{"hidden_size": 128, "d_expert": 128, "moe_layers": [0, 1, 2, 3, 4, 5, 6, 7, 8, 9, 10], "norm_place": "pre", "rope_theta": 10000.0, "qk_norm": true, "attn_scale": 0.177, "beta1": 0.95}
Below are experts of layer 6 (counted from 0) of a mixture-of-experts language model. Rows are named router (the router's row for the expert), gate (a neuron's input weights, with its number), up (a neuron's input weights, with its number) and show model dimensions 0-127. Each number is 128 + 32 x the weight over its row's rms, rounded and kept within 0 to 255. Numbers have three digits each.
After each expert's rows: "comes after" lists some tokens at least twice as common just before its tokens as in all text. This comes from a sample of Wikipedia text that the model never trained on. Tokens count by the router's weight.

# expert 21
router:104193102134139167120132146094151138179170156133159121174169173135084110133117112135110090054168151149144166183084184154120130174118055144096183158136147125078137157149186113121180187125078120093132132076075097170117145177086127088115151094151051125156140132127166123133122134134131111174127132071141147171121120152092090105114152119173164142112101134112109159100112178082148143067168
gate0:196131111126205165096077118144138167121164103114133178141064103117130105131140103133158147146115107148105161157113082149140177171167080112132092161106157075154095156124155134111171140117148182137178097117112180082130106132101167052113157126165161179081079100155171150075098184185126159122097060164134127146118113099140160142141095117110159133094071144121137166137153167160163094157084
up0:087035125081171133093180129119091152157120104066132162131140134133092080103090073084142144083073127189138083125183152153105105160122108105146130086196183127113154168173123163106167063149085133098098149147119168144169131149092149073143124171156144138151138087099100096182078126150128079104114079135081137111103101167153146084138095112107155137083114115167156119154099126148151103105127
gate1:165145105149184209110169126111128103122150172096111129143094117125101075083118148062104212154115153138137154107173134113084158138180182139168154120100057122132127179106141079097103134116085111123139180160125124104164109164186148129133114144053103140040133138094134128124136145093158149168147188103114125116111175174108128092184132141108111085112068091171118177129151112144126100145153
up1:164124130198132151135181111074147110138096155129075109105073132160105136096147117169086121123093139151112156172102130095139098157142090143120148083126066123241119102185156137144148109141190112150142144134135195174153090131149147155123142134109146095113120125105130106229118118151123145137150148102114111129124182147062158156064127112144114157145130103144134162165094148188179075061158
comes after: " the", " United", " New", " of", ",", " an"

# expert 3
router:159111081112094124149116152119104123099156154136095125141093150160111121166137125152133106115078146078153120118215132133119130092061134137120139113116144175134153143147091111131134163135076169076156123131127160178166168123073195109195122095074167151123215161159134148160097106133086131136139113173110148145159133138180095103074106109091198088186124167067122104147099127101141038108138
gate0:125101141075142116141136055137145081166111117125142119098132117122057063134056108113138158136108138125090135127092196088157116082139181108161157132108056133124140082105161143130160086141133158149168120093161110158168133066123094177181154134145157137116115162147124162103073104051135067145186168127134125078123095135099078098151228166148125158149161126108123117131079137117126106113125
up0:105148177121080153208114048133127075100146069132110140119139197137116071077087127123116167150120152130120118161164182126090144102104137138133170118080110167141131138078177085171077087175119126136093097132094161128170155101119112194179151096155121112126115184177091157133095062139116093091083131193146174082111136138169126161143145188161164127124136125134140111120108107140148095147109
gate1:139118104153083091100080112087086129128090168155114115188178164131100136141156114116116128093076161082093095151084158117118128127181117191160153122137147118091136166155183124139064170078131108144126117150110156128151122182100104153080146111180072113121130153119190107088171133090158122111083161119075106141127086103114062134060137130135120097101172123119145073136223096154163177123142
up1:164143073153085139151041134112091169108091118111109115143182169133129113120136104099114158131073145091110119133126142148097138137105076121152120135106136150115140118143165130162068158157135184128130131107105163107172103206094066139133162118149091087141150148125189145107111078128145111100112149179095056114140130105115070208041104139145097106169120091078135106135170043121148150122090
comes after: "\n", " ", " 1", " 0", ")", " 2"

# expert 61
router:194168168140086115179168169071125201151116114142115089184107114133146154135141104159095129072123088095076130136055145115142093151123093121104135126149100136134110098059177130133102149133118103109145168146088148157175080137142059094104130089129057129124110157125146090112146138083171103153111143127164119144115075141141142179113140127132136104198089155183179195140177164125157153104079
gate0:111135122149111129140140159092126171120164110111123104118080145135130194199143127178148071114102095142140147174087135171131122114160090087138109143142150114135131196120136202075070170096175173157159143113141114151071040114049094121097116131167107162113126138155129133119110133163096159131137127182125103152100078203200106111084132128121137066111108147160118116133116116118087101138052
up0:124108176155131020144146131101199092108139128103193083147114145184125162134124103135092133153118128118227169113146093137155077147172049146087115111165182094131141137082103144111122163104114144103125125130153144088085058124136121113140146055103113120126135134133093159109142092139092113136103140161080151166118077140104101096173078141106120116063076105110065141134143156150141099134126
gate1:081141171091102084177097135171097154088093172059135152129084122119116103184097166075134139151106118082116123117064130106116134147121173171109158115129100152154185125148133133116100159149078144110127152132117131110091094189092132126069085107117124144088116129098178097073103159050070136101109068162116165129150115177116145163110143114129089107196174132122194103133165132107083066121136
up1:103128197091131139074133175129210125121098134102104138114081123108123114125233078158127125170090141098147157169091116159137093123138123153183162121131095114150152105100159132134131118130077136140186117148133146118117070098099136127132114073179117157136136089082097143070141202116063097124127133102116155136215081156101142087120153051135112114162112127192122119146153123178125105093156
comes after: " the", " in", " w", " United", " North", " n"

# expert 40
router:131174085130102116049119153178107116113144164169179104130139118110170095132148163122098097145116152105165174041115070069162141119118151128141180093095114112164144155157152121171110138122145149062164100127089128205148172061102145177103167123150111129168184082115062160137125101136116099116110119118128120114093125143176174127136095145137115121100131132086156099190080123131086177173174
gate0:190153116110126156107109158128112121156129095124122118183061116158090127147118151130167142106130153217103105064110097139169134105193146136102121055105078115130155157151117128112193118145093187147137147149101102134101103179161154117158156119083097123085146094103161143164129113163101135192121122132088139151156166130154183209049073100147144139060129151076135109120119171148094160145140
up0:155021150171109128108208134102132043134098141085135139122134089084158140105084121131097127173075097202127130144105129169136130073146199163131103152106123106137150099111125098134146115105084142150099145099096094154125155087122149126121155112093080107082103116142128147166099146177087094136107124088132151131076152167148149090110180153087161178144159129169191118128150188078128122155162
gate1:151108103100083159113088114117107090078153099112096166120089180110126129172148100144109120146131129122140118101055113094161153103087099180152083098152103105147135078181158200110104133150082125128105114164079114130144146087136126191129126128153155079091088115118029161091094166100131101143110164079112111144092101099085158107044137139137178090145116135115116133203105107178097102168106
up1:115114094102102149092106101127120117166125126106146144168132100089144150182175166145118123142098118104076133161181194142155117124138101077091140110191063135185180157147114117064090152141185155126178142086147061133099106150142136137096101107164183196160157134133224124104084076140155130147149048156112115124112132122107115134139188116136131086110176124164130114127166164101111087144163
comes after: " V", " P", " v", " p", " F", " E"

# expert 2
router:125112114150127161152083154078108157119167129164104109166086140181054123160152092173130137116104112110154131145115131134171157091144170109115106137150075134093167161113085130104182119099079130098085140209187126150133171119138153130181095149089197101079150143130105101143145161106053143087152163118172135141185177143136126117056130132077113138145110149135155092057087094110112067147150
gate0:131108166101167165160126117123144141115118137099067150119130150111090132128133097148133065151159128139111136096140064180189125107143062196142149130125141152107139070101141063091163145184122071122098113145083142135118130182132098160038171134108115150158161109174148156136127072062119060105105173139089089129101126120125098121122160119106140125186129193138174087139133092179132178079122
up0:156141149093112127130211110159131155184145084124065129109187068159144065138092108135117137158175130114106089156101098128141152140118111170088143150081123201145118135140081098187080112096149192091116147151113150152072103086097085149108153145152110187176162168139118159133147141121105118146112072115122142103113159089090082126100132089130114104103125150129179160181058119156123198107162
gate1:119085142160122104113172133111120168087146155154102136135099169092100057166163144115128167126041100090116139110156148098078106123072126072160211141143101145103105154115149093138140153163154169093093117101131121130151124149140115129081121060137041092169094139162092061141106198120132143130096170092115065136160074114143112099093141177125108140076116127146137154131120156154198124109109
up1:114111113127087126146123112127103152147172165132123135110059179117081065094125130148124129191073123109132136125117131134108105124116136061106203134182066132090110111117103084108132131141082132098094139115158158096161151162135141123072160089131102118138146153147060101134127141124115122079059136122138058149143057152161099144087160208094105171099118109149073164141192099158187098108084
comes after: " ", ")", "%", " —", " 0", " Nominated"

# expert 41
router:171091121136145144169124170123160143077149106149131165099159175124203164088083102188158152071126150127160105142080147166058105108159138122162166168125109133089168159181096130161145129143123144151107189100077071165149138132152132137122142161070127113123129137123150177179144110146153172227127136197143104177129116155144095136125091163101152151142079112134137151116091174124150184078134
gate0:143200120147074130114109132136142097157127137116152107161127172082139151061158152128110134145139092174152154150132087126105156117105149170123146114132078141184154085187088099118134134060160119152145214102085167069119152135173158083153091134145107094078157096193195134093112097123146133101131173130176109161099150166151151167114103154079132123091149189112066107155151136076166118165125
up0:119080068158108111104105075119160127142113176092137137119068131131082120073063124122110097161113186140106073127098113121126083154146141136135139122120071120147148141075134137073174074158121112139160145080151062138095104119109185093141147063153112140160137141130101113132130052120098083116138125115150111192134102109123118110097138215111113114143127145138205063212145128134175122115086
gate1:107087148190086122123165232166171156170121132102106186153118116124106116170146072127139085101115138173111099181153149147144179132138113167123147113115160153180093103158100113139121090120114136099106130105101123115070187105140126117154173092160167150174105152185108093137119119084137118121055131157107094098092140091136181091192120147141111103110165115121159230146133102140168093102106
up1:169137115138120133165154190142170167117113114096119122180113130135121106147160066155197105063130109111072131184166141128201126058142110123172102119156104117130071124168100064167161127136115173112122131112094110150163225075157121116132090079124168157156103154153129112094162125130160081162140143158127082115112114104140116135191177117157072163141133099114121178117127069140167099108098
comes after: " his", " a", "'s", " was", " the", " her"

# expert 25
router:134120111104072134076138090132112150149154135162155096097093139170037139170164110155101081056114126128162120141126178148135160103132159105172122142119149198152152050092142104125074146085102104103098175184123173134093133169153107111123100092121160109127188164133119097121180119181147087155117088112151156142107098144122137084163147096167196070141164116181089123095143133135070130144159
gate0:083132109140121157134164118117157113146128048142092110146196105166164154143094148087078126126144085178140201217148098185117109089144120189127130116160140133105094156098123151147090134110055175092060077117046174148177136101097109145141130117112159159127173186126135131128079150113123138139121096114120112106174133155109160149156156163165074083113151086123126110104106151122135157180117
up0:122103118143159152147183091148106112103118153152150144167138101146128104084096110157139110168102191125110081057102115122098130158108055170063150123126179119109156120090133042133143164151139128116139177190172153145103164137115133195102203145064167136112129122107123162170146116133038165133151145113108109194159133132137141144151124148073177098121121105160118105178154145121184158108092
gate1:151099111121077120159068107085143104158135137120120142136144162142126157160150146167160156107143134084134120091113160119135100077151157135049093107176071154135115155082175161095150138056157096120168170162122168059138136117090132109059098091182119121149160105130129119102128189102078093165112099081134100192118123167163123200092116103140105146117087196158118098108131085135074102098109
up1:095165173109167204118198122096123137078111113145159060136172173148138168166111121133127169078106103135118107129107029157107176162110111112119139125172187152113106129092131168139102102175142191186122124151086084089148134166151139139183107116141144178130122171149104126086119118139202162123116145144148153116160177187078132088150131134095161083154134074159139140137145135081126107158104
comes after: "\n", "\n ", " Histor", "\n   ", " South", " States"

# expert 28
router:151126143182116116157147185062104111169170102153080152165186135150121131156168106101113110143143097168074136125171124110141142159117149137185158173120171078164097085172175163137086147150083058103095179116101119153174142125134192148156135159136132139135151174115174113172184101081125112081159143161126140089121113084165105101135130144078138126097113138112146210073152124106171129067145
gate0:073097139123076124116057148116113114134149131187092165116117056094119126136118086152125131140140089161097168133191140153133141117127125113147132107173145130146154164133175116196169091110107133080100146144134114107151184164081115151163140140105158142209101133132160136116100047163165191097118126154070123113179124084068094069112083131055094119115127137114102146080132070123141083099118
up0:139104149147142115155139154106107121158118036190106168085142186093104126175115134160052124103103165069136095110198108200234145130135161109123156121048124167089076106096160169129108105110154151134118140162181085117160133143158111192129132124136129129137116110135133133117123115136114130175124142136056126081168091138139117136171122142076130148093108152083107161128090118115140100176157
gate1:132073134138077124117126120108104078129143094156089114113140122142085139122108104144138162170138119125104217093096111209139195171092153145170128067156152144137156056149143092052146136163135150120119142129089092162171159099187169115175163129133145137129124108110091088076131114092089098077101175117086152070171132093131146164149153158099139173132111104140202144093080138139095096120145
up1:117099144125113173063105127170117050128111150127124115128136178120124146078099103104138082137095108091121120114109059172127168220152170143172145147154071150128148131091130072096118166188118126147150189128124125094142103188093148115125165141098175157157135144139138083145126189138172080113080191136137109133159150160112123132126179104115110078144141111059176132140163144175089063128147
comes after: " the", " The", " a", "The", " video", "'s"

# expert 50
router:170090098132150159067103109072080079123090185118162107105095143159150139171135165136163093118139130142111122093152049150132136118153136115144081163089094120135134122189121078137096067141189079108125110128134077141095157121101161130096177086167142150171139089153072181083187161140113143097151090134133118171171111069115137108171094132150130078161162120082147154112098069164079140124118
gate0:065141131063152141148148118099154102116119145072073186170124141156167111136078147121102157135109118158083150103108145122111142123151138206128207169159113182102103143097098135112175089175138103157082084135139143152105211104134148137087042145101134112112164179134150093154160158146134182101146140140129145157095144132163120122187122107154101151189173063111087165144156160099144124158132
up0:157131133176109089107147170126138147143171134155145138125096068104131103157165109132179038136122083156169137119155084142096114137130154129127068089143107086156135165063157229147093156119130149096174095129148112114104066150086027098180160092138119128154145106136161170126119123106148093161122101093110137107196158156099189128108138172137142151132124147105147125116117111183099091074108
gate1:155050132130140169125118094062040091084176104151167169129111139135087127126090139194151165126088145135131129128119093136117142127103096132102090124130094134164131137136135174095117109107109109144073149102126106082138139088169119166103076142153135163164147145165156133088144176155129213095142097149056106148178173104146111118134103158033150162133151106121115157197126113180153128081097
up1:094142142146142119145150183185199164140144129080150144106142136133131110137119186132121134094128145107141086050131126148126083141161186143162116131064131111133087158081158172122082130168138162159097134133093183151063156110105143103212104116121093099186163112105146087066102100177150133130110181165160155095111146096105193154111186128131138111088143086115198115115163077106112146151124
comes after: " K", " H", " W", " B", " M", " S"